{
  "n_layer": 10,
  "d_model": 96,
  "n_experts": 80,
  "experts_per_token": 6,
  "d_expert": 32,
  "d_shared_expert": 0,
  "activation": "squared_reglu",
  "moe_layers": [0, 1, 2, 3, 4, 5, 6, 7, 8, 9],
  "router_score": "softmax",
  "normalize_top_k": true,
  "routed_scale": 2.45,
  "balance_loss": 0.000757,
  "balance_bias": true,
  "router_z_loss": 0.001,
  "init_std_router": 0.0284,
  "lr_router": 0.00114,
  "vocab_size": 8192,
  "norm": "rmsnorm",
  "norm_eps": 1e-05,
  "tie_embeddings": "early",
  "optimizer": "soap_variant",
  "lr": 0.00468,
  "beta1": 0.95,
  "beta2": 0.95,
  "batch_tokens": [16384, 32768, 49152],
  "seq_len": 512,
  "train_tokens": 257600000,
  "steps": 8727,
  "dataset": "wikipedia_en"
}
Below are experts of layer 6 (counted from 0) of a mixture-of-experts language model. Rows are named router (the router's row for the expert), down (a neuron's output weights, with its number) and show model dimensions 0-95. Each number is 50 + 10 x the weight over its row's rms, rounded and kept within 0 to 99.
After each expert's rows: a language model's description of what the expert responds to. This comes from a sample of Wikipedia text that the model never trained on.

# expert 47
router:47 48 65 41 46 48 60 50 42 58 53 55 52 42 59 63 56 38 61 59 33 36 41 64 50 53 42 42 47 39 54 32 51 41 27 49 60 65 72 61 60 41 48 48 63 38 48 62 42 48 47 36 44 62 48 48 66 59 58 42 63 42 79 41 46 54 57 43 64 48 62 41 53 60 55 46 42 47 43 48 56 49 35 35 54 32 51 37 55 66 52 65 58 41 61 56
down1:45 55 56 54 47 53 52 52 27 54 60 61 32 40 57 54 36 52 44 37 30 35 50 46 53 49 56 53 40 47 60 62 43 49 42 69 52 52 31 59 66 57 35 55 47 38 40 30 51 48 46 72 40 56 67 59 54 66 59 53 55 44 47 38 56 39 39 31 56 48 53 40 53 44 59 45 53 52 45 34 41 39 38 44 49 41 47 62 43 31 51 25 61 57 44 45
Non-Latin script bytes. Byte pieces of Greek, Japanese, Devanagari, Arabic and Cyrillic text, plus syllables in transliterated names such as Sasnovich, Radnorshire.

# expert 22
router:43 57 58 35 45 43 52 49 51 62 61 69 54 43 62 56 58 51 71 47 43 47 32 51 43 52 45 49 53 40 69 46 52 41 46 63 67 44 56 61 72 46 56 38 50 26 46 45 49 43 38 36 37 54 42 53 63 44 56 54 59 39 54 45 35 63 54 53 52 33 51 41 49 39 52 27 46 65 43 44 52 57 36 46 58 31 47 40 54 49 55 63 55 36 71 53
down0:55 80 65 45 59 39 51 46 54 63 41 53 66 55 50 49 45 37 72 45 62 37 44 64 52 51 66 54 63 55 40 62 62 36 44 58 52 57 65 41 56 40 49 55 77 48 54 26 49 43 54 48 42 55 63 45 34 52 53 39 59 53 73 52 49 58 60 50 52 53 72 49 55 52 50 52 51 56 35 48 43 46 45 61 37 39 46 49 71 55 54 45 48 50 45 47
Infobox field labels. Field labels and heading words in infoboxes and taxonomy lists, such as Tribe, Genus, Order, Years active, name, Coordinates.

# expert 39
router:40 67 61 35 46 49 65 78 52 56 49 54 66 35 66 55 50 51 65 70 41 46 50 54 36 54 39 35 47 51 55 39 52 37 49 57 49 48 62 70 69 42 59 51 50 38 38 55 47 47 48 55 40 69 38 57 49 46 47 45 56 54 77 42 49 65 51 35 66 51 54 49 54 53 65 53 48 60 31 60 51 50 45 52 55 40 50 45 67 56 51 57 57 35 57 56
down0:56 39 49 43 40 50 44 54 35 52 46 74 49 51 52 49 61 57 31 48 56 47 38 68 48 58 42 63 65 46 58 58 35 39 75 44 44 50 44 41 54 33 46 42 46 49 51 43 47 64 56 54 48 53 39 38 54 51 48 35 39 59 52 53 60 35 29 57 66 36 38 58 34 47 47 52 54 45 57 29 60 60 32 53 40 63 36 55 59 39 58 48 51 63 54 72
Opening capitalized word pieces. First pieces of capitalized foreign or unusual names after "the" or "of", such as La, Le, Mac, Las(hkargah), Bas(ic).

# expert 49
router:24 53 59 44 46 46 57 60 45 50 53 63 52 35 58 48 56 40 61 62 45 45 41 58 44 54 33 53 48 50 56 49 51 49 34 50 79 66 53 54 51 46 62 46 50 47 33 56 34 43 33 50 37 49 48 48 68 48 67 50 56 51 53 34 27 59 58 45 60 50 64 52 51 51 60 33 34 56 34 55 53 56 36 36 50 32 51 44 66 52 46 63 59 35 56 55
down0:49 49 47 37 59 50 50 48 54 71 59 41 32 58 51 60 33 42 49 41 44 54 41 54 54 51 50 61 41 44 30 61 66 43 49 43 57 48 35 38 24 52 44 62 68 49 48 37 64 30 47 47 46 53 63 44 38 50 56 52 40 48 53 63 49 55 44 61 50 70 47 47 53 36 49 52 73 55 61 52 51 58 49 37 24 46 52 62 60 41 39 50 65 59 52 38
Clause boundaries and coordinates. Commas, and, closing brackets and quotes, pronouns starting clauses like he, which, who, and second marks in coordinates.

# expert 16
router:33 51 53 43 47 37 49 52 41 64 47 55 51 45 68 70 73 45 62 48 38 47 55 63 48 55 41 43 50 55 54 45 37 57 36 57 54 54 65 72 62 42 61 50 49 38 44 57 43 43 47 43 43 54 41 54 70 54 63 40 68 45 52 41 51 54 67 49 62 37 60 43 55 66 51 47 37 62 42 53 73 57 46 48 64 44 31 40 54 54 45 54 64 44 61 71
down2:42 45 51 62 53 42 55 52 44 43 52 51 37 44 51 63 68 35 45 55 56 50 65 62 43 40 37 56 62 48 63 68 45 55 33 44 34 40 43 49 55 43 39 48 34 43 64 47 35 64 46 66 46 54 53 65 60 32 46 67 41 49 43 44 66 48 46 44 52 35 65 48 54 29 66 53 53 28 43 26 44 57 56 61 52 52 55 65 52 48 50 61 59 42 62 52
Mid-name word pieces. Middle or final pieces of proper names and compounds, such as Ra-ith, Hum-ph-ries, Cum-ber-land, plus compass words like South, North.

# expert 61
router:40 57 55 51 52 45 55 57 60 59 61 59 59 40 56 49 64 43 58 48 46 50 40 53 37 57 49 38 52 44 64 57 42 42 51 65 50 47 63 49 58 37 48 56 44 55 31 51 49 46 41 37 36 59 53 59 67 61 55 35 69 35 44 45 37 52 57 48 61 49 67 27 60 51 56 36 49 75 32 68 64 61 44 46 56 48 43 50 59 68 46 49 69 36 60 60
down0:48 58 65 36 57 53 34 64 52 55 45 69 53 55 54 54 44 44 48 38 33 35 46 36 54 43 59 49 49 24 50 38 52 58 54 55 46 43 47 55 48 39 47 33 38 22 58 55 73 55 79 43 51 62 55 56 37 59 44 64 46 55 52 57 60 43 52 57 64 51 51 70 42 61 65 49 46 57 47 52 47 69 49 44 59 45 50 44 45 39 51 60 50 50 59 35
Verb stems and endings. Verb stems and inflection pieces in narrative prose, such as fall in fallen, send, moved, debut, and endings ing and ed.

# expert 51
router:36 54 63 49 27 29 50 52 58 64 62 64 53 42 63 60 57 41 53 59 46 40 55 56 41 61 30 40 43 40 56 47 51 49 37 53 59 40 47 60 54 45 65 42 57 30 46 52 25 48 39 47 39 57 60 60 57 54 49 52 62 43 58 35 38 63 49 42 63 40 63 48 44 52 48 50 50 58 31 52 63 53 42 45 69 51 43 41 56 54 44 72 61 44 67 53
down0:52 43 57 57 48 56 62 46 48 45 48 27 54 23 38 42 35 57 60 37 54 56 46 57 44 48 52 54 69 37 51 52 56 47 45 44 40 59 30 56 32 43 42 62 43 63 53 54 62 42 48 33 45 56 47 50 35 28 41 57 78 50 57 67 47 66 54 62 43 48 48 52 50 46 49 69 40 43 33 45 50 59 50 58 47 50 59 54 54 39 46 48 53 47 25 45
Time and place prepositions. Prepositions such as in, during, since, between and on that introduce dates or places, as in "founded in 1107", "since April".

# expert 59
router:43 55 68 48 37 50 53 72 45 62 51 52 51 47 66 54 54 46 56 60 49 41 46 61 36 55 32 37 40 29 58 51 41 54 41 71 57 49 48 56 55 32 73 56 55 50 33 53 43 37 22 48 55 55 51 59 50 55 71 49 57 46 51 38 46 58 56 46 54 44 59 46 53 45 52 42 47 65 47 55 53 60 41 33 65 39 43 44 64 57 49 62 62 45 66 64
down0:43 48 52 64 67 34 56 54 53 49 59 60 49 49 31 43 59 43 48 67 28 73 52 39 48 47 74 50 59 66 56 63 36 43 54 58 45 56 62 42 32 50 46 38 51 41 49 47 62 58 61 54 54 50 42 19 56 48 44 45 65 46 53 49 47 53 53 45 30 53 48 56 34 51 64 45 65 45 33 44 57 44 35 56 51 45 52 50 41 58 31 57 45 59 47 48
Determiners before phrases. Mostly the, plus The, a, his, its, their, this, beginning a noun phrase, e.g. added to the National Register.

# expert 5
router:36 60 62 54 34 46 58 57 55 61 56 59 77 43 55 48 65 48 61 59 43 46 50 59 39 64 45 42 47 44 68 52 40 43 42 53 63 56 65 58 61 37 56 35 38 25 42 49 49 47 37 42 45 55 44 56 62 62 71 52 56 39 63 35 32 58 51 47 64 41 55 38 59 42 60 47 42 49 42 47 64 53 40 42 65 38 45 35 62 52 53 59 51 47 51 60
down1:48 58 68 60 64 43 43 54 55 61 38 44 51 40 44 53 46 47 62 42 55 56 49 37 41 51 44 44 56 37 62 58 52 54 37 75 52 57 50 49 62 56 40 30 59 24 35 41 44 49 57 62 36 46 40 59 42 51 55 49 41 44 44 41 53 46 51 53 36 37 51 79 30 51 51 37 54 54 51 61 58 31 57 45 60 55 43 52 66 42 46 51 35 69 54 41
Head nouns after determiners. Nouns and plural or inflection endings completing a noun phrase after his, the or a, like son, wife, company, albums.